{"hidden_size": 448, "n_experts": 96, "normalize_top_k": false, "balance_loss": 0.0116, "head_dim": 64, "init_std_up": 0.0269, "optimizer": "muon_variant", "lr_mult_o": 3.0, "max_grad_norm": 0.5, "schedule": "wsd", "decay_shape": "linear", "max_seq_len": 1024}
Below are experts of layer 4 (counted from 0) of a mixture-of-experts language model. Rows are named router (the router's row for the expert), down (a neuron's output weights, with its number) and show model dimensions 336-447. Each number is 128 + 32 x the weight over its row's rms, rounded and kept within 0 to 255.
After each expert's rows: a language model's description of what the expert responds to. This comes from a sample of Wikipedia text that the model never trained on.

# expert 10
router [105  77 122 144  69 130 110 127 135 195 122 186 119 159 160 124 141 120 118 145 146 127 101  59 111 130 158 153 104 152  73 194 134 109 116 106 169 184 205 145 154  87 113 126  58 114 103 146 157 151  74 148 154 116 141 104 101 110 145 176  83 153 120 157 125 176 213 138 110 134 130 156 151 146 141 149 131 159 126 141 114 151 135  93 150 151 146 161 112 103 126 151 149 129 115 127 163 119 103  90 120 161 153 129 170 107  34 140  99 148 113 113]
down0 [ 96 166 157 116 125  99 106 114  77 111 155 175 152 154 122  84 149 134 127  86 141 103 140 129 106 125  65 102 122 176 113 142 159 159 137 120 155 154 154 166 156 135  90 147 171 123  96 155 122 145 132  74 136 165 137 100  76 143  96 124 107 173 104 140 106  78 101 153 104 103 124  92  89 134 166 162  69 101  78 111 161 126  82 173 103 101 156  77 133 161 127 105 112  85 167 117 167 111 120 151 133 169 168 119 144 124 111 139 138  43  59 161]
It responds to: Closing == and === of wiki section headings, line breaks after titles, and table pipes or sentence-final punctuation like )., ".

# expert 55
router [ 80 122 111 120 113 113  93 124 171 153 125 186 183 137 118  98 161 159 161 118 175 114 146 106 116 110 142 134  99 205 145 156 141  99 147  94 159 130 128 146 122 128  60 134  75  72  66 151 106 193  85 107 183 166 130 108 127  87 143 116 149  92 119 107 119 172 165 129 231 129 143 109 175 122 131 111 151 109 127 102 130 117 101 122 104 139 131 178 129 152 131 172  69 165 124 151 160  81 134 124  97 164 157 196  93 165  83 142 111 176 104  84]
down0 [131 165  56 108  60 144  69 127 135  62 126  68 154 182 195 137 106 144  88 147 108 193 132 159 136 127 167 121 146 163 132 142 127 195 131 163 172 119 112 101  73 181 112 139 158 111 115  65 115  82  96 181 164 108  88 115 130 151 151 126 147 104 126 165  90 125 123 103 124 106  85 118 119 123  92 141 143 114 141 112 118 119 138 156  98  89 110 113  70 113 122  81  89 113 155  94 200 136 119  82 185  81  82 129 181 160 178  92 113 108 167 132]
It responds to: Sequence and ordinal words like first, later, also, then, second, known, often after was or a comma, as in "first released".

# expert 54
router [159  92 130 105 103 144 154 135 131 133 104 114 114 119 159 125 149 100 136 124 203  81 139 121 114 162 168 110 101 148 132 150 156 114 116  84 144 128 119 183 180 112 128  89 114 128 133 149 119 113 111 124 175 201 130  82  83  83 102 131 109 189 143 127  84 109 157 106 131 143 104 153  79 175 199 110 139 113  72  95 121 160 168 137 139 117 138 173 107 128  83  93  78 176 109 167 101 165  85  90 142 111  88  55 156 129 113 137  98 145  84  65]
down0 [ 72  86 106 130  70 115 117 162 139 126 136 103  68 133 109 124 140 126 153 151 110 162 105  67 147 148 218  78 132 111 122 165 136  87 114 134 125 147  78 147 123 177 156 131 152 143 131  87  13 144 147 106  89 112 133 104 132 100 182 114 160 146 150 110 115 148  87 122 139  47 203 142  85 150 147 140 115 145  56  90 119 209 109 194 170 125 116  69 127 134 149 168 136  99 143 151 106 160 167 121 121 126 129  96 108 132  97 113  87 103 136 134]
It responds to: Month names in running prose after on or in, before a day or year, such as on March 9, in May 1999.

# expert 38
router [ 82 131 154  74 104 130 114 125 173 138 145 149  67 238 138 168 120 122 101 154 138 120  94  95 130 158  63  96 130 120 167 174 157  97 155  92 157 120  80 158 170 123  98 129 108 129  91 105 147 177 103 157 131 127 152 133 117 115 116 205 123 132  80 158 135  97 171 151 113 166 116 148 132 137 155 121 160 128 116 103 107 102 152 112 135 139 117 109 115 154 107 127 106 148 113 150 172 113 106 108 130 143 150  61 147 150  89 147  85 144 116 110]
down0 [131 131 138 139 135 136 151 179 186 110 195 108 154 125  57 146 146 167 205 120 145 103 184 125 106 147 158  99  87  85 138 111 147 126  96 161 115 141 110 170 127 123 101 127 147 130 138 124 118 138 123  77 135 143 199  44 140  83 104 135 141 170 153 159 158  88 149 155 153 148  97 164 113 164 167 132 124 147 104 115 135 156 170 101  71 133  81  86 136 140 132 155 145 104  74  88 156 139 120 114 116 113 123 160 149 142 113 124 138  29 130 122]
It responds to: First names or their opening pieces starting a person's name after a pipe, comma or country code in rosters: John, Frank, Bart-osz.

# expert 53
router [ 90 125  98 126  94 123 125  97 150 177  96 139 166 170 132 148 138 131 128 130 104 109 130  85 103  98 114 134 162 116 121 156 128  80 207 111 122 147 122 152 156 141 104  70 141 130  72 178 146 135 166 115 130 120 127 133  60  91 182 150  99 131 136 144 164 128 157 162 169 176 149 140  95 186 142 112 151 131 110 110 146 145 132 112 157 164 191 158 157  89  91 131  93 150 105 192 161 117 133 132 183 164 153  84 143 166 138 134 109 170 122  72]
down0 [ 93 145  77  73 155 111 101  64  28 116 112 134 171  71 124 123  86 157 130 122 163 139 113 147 100 152  97 127 108  54 146  98 147  87 167 146 131 128 159 124 100 174 123 110 114 101 135 221 131 102 153 124 187 132  92 140 123 123 154 101 110  77 112 146  90 176 100  77 120 135 126  92 119 166 126 104 118 159  83 154 132 111  91  90 110 107  99 152 146 139  83 137 111 175 118 116 106  87 161 141 137 143 172 110 139 108  94  98 137 214 158 104]
It responds to: Concrete nouns for materials, objects and technology in descriptive text, such as soap, slate, gold, water, car, engine, data.

# expert 52
router [109 109  90 113  96  63 108 119 152 184 130 177 125 173 128 135 166 132 151 121 169 119 161  47 113 156  82  84  98 166 125 177 119 141 138 105 149 140 151 150 165 110  71 144 134  98  85 147 117 152 115 127 148 190 176 116  67  89 166 141 111 149 109 112  88 153 164 117 136 158 180 128 138 143 151 112 121  97  74 106  88 132 147 107 107 155 135 214  95  90 110 140 103 171 130 213 140 139 128 144 117 149 170 113 176 168  81 168 140 143 120 100]
down0 [116 109 106 120 168 121 113 129 166 120  99 109 103 116  84 129 119 134 210 145 126 154 111 146 129 147 113 116 133 134 135 125 158 176 152 174 139 139 162 128 109  83 119 160 158 119  89 165 149 196 182 127 149 151 124 121 156 147 155 122 150 136  92  99 171 157  52 161 138 153  94 137 131 150 150 140 108 113 119  85 103 121 119 116 119  85  62  71 105 119 104 165  89 152 150 172 218 120 156 152 164 126 145 110 163  74  95 142 127 161 138 149]
It responds to: Standalone numerals in match scores, dates, age ranges and table cells, e.g. 1 - 5, 12 October, from 45 to 64.

# expert 1
router [147 134 101 140 106 112  49 113 160 181 135 154 120 171 138 119 162  51 100 154 188  87  91 145 112 110 126 121 112 200 156 166 122  92 118 111 142 109 121 154 159 127  67 112 145 127  52 133 136 156 101 119 152 116 130  89  83 108 204 121 140 174 134 159 157 130 197 153 190 122 144  82 121 176 175 114 152  91 121  82 120 101 131 110 124 177 154 193  72  94  95 127 100 171 155 164 139 122 115 115 105 139 144  93 119 136  92 196 131 110 122  96]
down0 [129 107 124  96 143 174 150 142 167  89 159 208 165 156 111 162 160 161 178 127  59 123 118 130 137 170 121  99  91  95 169  96 123 120  84 164 185 206 181 135 117  70 150 155 226 106 115 146 143 160 131 101 184 143  76 204 123 148 109 149 115 130  79 137 152 187 170 137 162  68  99  98 156  84 141  88 134 116 146 148 136 106 177 107 172 146 172 160  89 157 144 167 145 136 103 156 123 140 162 132  86  98 182  81 129 110 120 140 136 124  98 153]
It responds to: Digits and decimal pieces inside numbers in census, election and results tables, such as 2,'1'59, 23'.4%', 21,'7'29.

# expert 56
router [ 90 142  96 172  84 129 138  91 177 137 113 125 170 148 113 145 156 135 108 156 148  80 114  93 134 120  94 142 159 150 133 137 128  71 142  76  76 186 143 202 175  98  68  96 130 146  36 165 143 144  72 148 175 158 184  94 105  85 133 151  93 145 128 130 126 139 132  98 114 143 143 148 105 140 121 129 136  96 124  97 114 113 151 119 133 191 127 158 148 185 108 133  78 167  92 138 141 115 107 139 115 154 106 116 109 114 105 178 150 182 136  96]
down0 [146 145 112 105 133 107 161 146  79  99 150 123 187 104 119 202  77 122  80 138  84 135 143  69 128 103 122 207 124 120 144 144 198 127 130  97  72 111  91 133 172 103 151 182 156  97 127 110 125  87  74 149 110 132 121 104 131 137 126 160 152 112 116 124 133  96  83 181 145 130 125 238 116 104 122 127 142 166 137 175 139 135 166 144 107 133  59  43 173 133 109 177 130 116 116 136 117 129 147 133 134 145 129  78 102  83 108 155 107 155 146 168]
It responds to: First capitalized word of multiword proper names and titles, such as New York, National, Best, Five Oak Green, One Direction.

# expert 7
router [101 147 130 167  95 130  84  89 155 123 116 131 173 147 138 130 133 118 104  93 147  59  99  88  41 112 107 199 170 131 131 200 143  73 152 125 146 154 149 125 143  87 104 103 112 126  87 158 187 115 126  99 149 146 141 146  97 105 205 198 118 152  91 186 136 133 105  92 133 193 106 137 121 122 145 144 177 103  84 128  75 109 128 143 170 170 147 145 140  89 159 168 129 128  95 233 146 121  98 122 209 171 137 101 132 139  81 149  81 146  83 116]
down0 [119 170 150 127 133 147 164 155  92 105 169 139 144  80 106  73  72 116  92  66 145  90 123 143  72 112 139 104 123 114 124 155 115 135  70  94 123 127 137 115 107  96 164  98  94 102 166 182 122 165  94 138 145 105 149 129 163 137 162 116  89  90  98 161 136 146  86 113 113 126 134 165 153 157  67 116 159 130 126 149 147  97 136 109 164 125 118 120 123 124 134 141 138 113 121 153 163 149 129 125 135 168 158  93  97 102  17  87 135 127 215 115]
It responds to: Pronouns he, she, He and She in biographies, plus opening pieces of rare words and species names like hellebore, sheath, Tragyal.

# expert 47
router [ 93 161 102 117  85 140  96 121 147 145 111 132 145 147 129 166 149 143 119 125 134 102 104  67 138 126  76 130 129 137 128 161  77  95 157  85 128 149 133 207 187  85  86 129  66 117  91 157 172 138 103 150 151 168 196 110  76 114 111 174 103 117 141 135 121 137 134 114  80 154 131 138 134 156 138 128 170 109 144 119 114 105 172 102 147 160 165 167  88 156 130 149 118 167 121 164 129  66  97  94 139 139 106 112 146 139  89 125 125 145  85  96]
down0 [ 94 103 158 140 117 141 121 157 183  89 172 116 163 168 161 100 134 142  91 123 150 106 130 169 143  71 120 102  91 150 179 103 127 173 120 125 183 147 135 159 141 182 108 112  93 185 122 150 113  87  62 113  69 134 125 141 190  96  65 171 116 141 164 131 156 110 161 164 187  81 148  77 115 135 181 151 132 160  85 143 167 138  87 129  64 105 143 156 147 106 116 121 103 124 128  98 102 120 128 130 172 107 150  99 115  99  66  64 101 138  77 149]
It responds to: First names or first tokens of proper names starting headings, list items or table cells, such as Vicky, Jimmy, Esther, Paula, Steve.

# expert 50
router [ 78 133 133 103 130 102  97  79 121 138 117 138 100 137 164 131 148 100 148 111 162 106 118  98 129 122 128 161 110 152 124 160  86 123 136  95 173 162 113 146 127  73  87  96  92  92 105 180 170 167 112  69 159 161 168  95  94 100 152  89 109 116 135 157 109 154 124 126 120 162  93 110 131 154 170 116 150  76  94  84 119  97 149 118 135 194 132 153  92 121 138 127 139 113 151 118 199  88  56 152 126 141 161 110 135 153 114 119  82 131  88  86]
down0 [144 130 129  79 137 141 108 127 117 120  93  91 129 122 127  87 175 191 153  69 129 142 127  91 154 113 101 138 113 106 100  79 170 130 150 196 160 124 191 146  97 117 147 171 129 151 132 103 117 173  96 113 135 108 160 138 106 143 133 168  95 152 123  89 161  86  80 141 134 113 127 172 104 105 130 148 105 116  57 118 131  87 126 114 103 143  80  61 124 102 139 145 182 146 144 109  98 181  81 115  93  96 173 150 123 141 124 162 137 115 113  75]
It responds to: Opening parentheses and brackets before years, glosses or abbreviations, and bytes of Chinese, Japanese, Thai or IPA pronunciation text.

# expert 3
router [ 77  92 108 135  91  76  78  96 142 118 119 149 113 179 114 158 187 136 155 116 130 126 124  93  97 105  72 150 168 146 139 162 129  63 144  93 134 128 134 186 159 135  89 132 105  91  58 161 121 126  92  97 119 120 187 152 129  89 136 126 111 131 110 142 130 142 155 135 186 141 136 152 128 158 135 145 132  67 118 101  95 103 155 117  96 174 222 168 126 127 122 140  79 177 137 160 132  99 148 119 172 163 176 119 123 194  64 142  76 169  80 108]
down0 [114 147 164  77  57 125 185 213 138 100 164 104 196  58 109 170 131 105 154 154 116  99 147 167  83 145 152 111 167 103 115 113  97  93 155 150 137 180 136 123 107 167 128 105 186  95 153 159  90 127 102 128  77 148 129 154 151  45 115 149 123 145 128 120 100 135 168 134  97 120 109 122 124 143 133 172 137  76 137 161 164 108 226 126 132 121 138 100  77  84 124 146 200 178 103  97 153 134 101  97  85 135 178 146  62 170 132 101 161  92  64  84]
It responds to: Past participles and predicate adjectives following was/is/were/be, often before by or in, such as used, located, released, built.

# expert 42
router [125 130  86  89 101 110  99  94 153 116  88 175 121 170 152 116 140 108 140 144 147  86 151  51  89 123  73 157 106 144 126 160 108  98 156  87 143 162 166 154 133  61  69  64 128 150 102 136 151 151 105 107 166 154 152 105 106  60 143 167  92 111 118 153 101 168 224 114 106 161 102 109 134 126 129 141 102 126 115 167 114  79 116 120 130 149 153 191 146 161  51 181 148 142 108 143 159 127  85 110 104 177 142 130 141 188  37 133 116 176  88  95]
down0 [164 124 167  96 138 149 140 139  74 146 155 105  90 146 165  76 155 114 184 157 195 184 154 107  89 127 165 132 118 129 153 142 119 171 116 157 158 154 127 166 118 126 166 148 167 174 132  70 173  62 113 130 142 139 146 125 122 148 101  71 170 150 135 154 134  96 161 159 105 127 164 138 107 152 129 167 116  87 138 132 195 122 172 117 143 137 142 102 190 195 114  99 110 144 133 129 141  60  92 184 145 121  92 113 116 109 172 140 152 108 131 124]
It responds to: Colons closing field labels in infobox lists (Time zone:, Losses:, Type:), plus table pipes, dashes, semicolons and arrows as separators.

# expert 33
router [116 112  87  63 105  83  77 135 171 140  83 164 168 165 102  57  99  73 101 139 116 106 141 116 118 170 131 108 134 201  87 158 110 117 179  90 179 156 145 149 128 100 101  46 142 114  90 160 132  95 124 154 162 144 168 133 111 110 133 162  99 193 177 122 148 127 156 130 141 162 120 169  52 143 116 123 174 182 103 155  57 101 173  97 115 156 112 133 104 141 104 123  64 194 107 151 135 157 135 115 175 161 146  85 142 152 103 171  92 139  96  77]
down0 [ 78 131 108  77 145 168 100 145 123 101 139 154 111 109  97 102 126 118 119 127 101  87  94 164 115 169 193 144 141 111  38 148 143 180 145 121 154 134 162 119 145 151 178 106 115 163 126  80  99  94 111 230 128 186 121 151 143 107  94 118 112 167 150 152 112 135 140 129  58 115 120 115 231  78  87 137 159 182 166 134  94 146 152  84 179 110  95 158 127 128 132 152 164 116  98 175 133 105 168 141 101 114 131  74 122 142 186 104 174 126 190 124]
It responds to: Capitalized name components after of/the in titles, places and orders, especially military: War, Air, Black, Man, Saint, Red.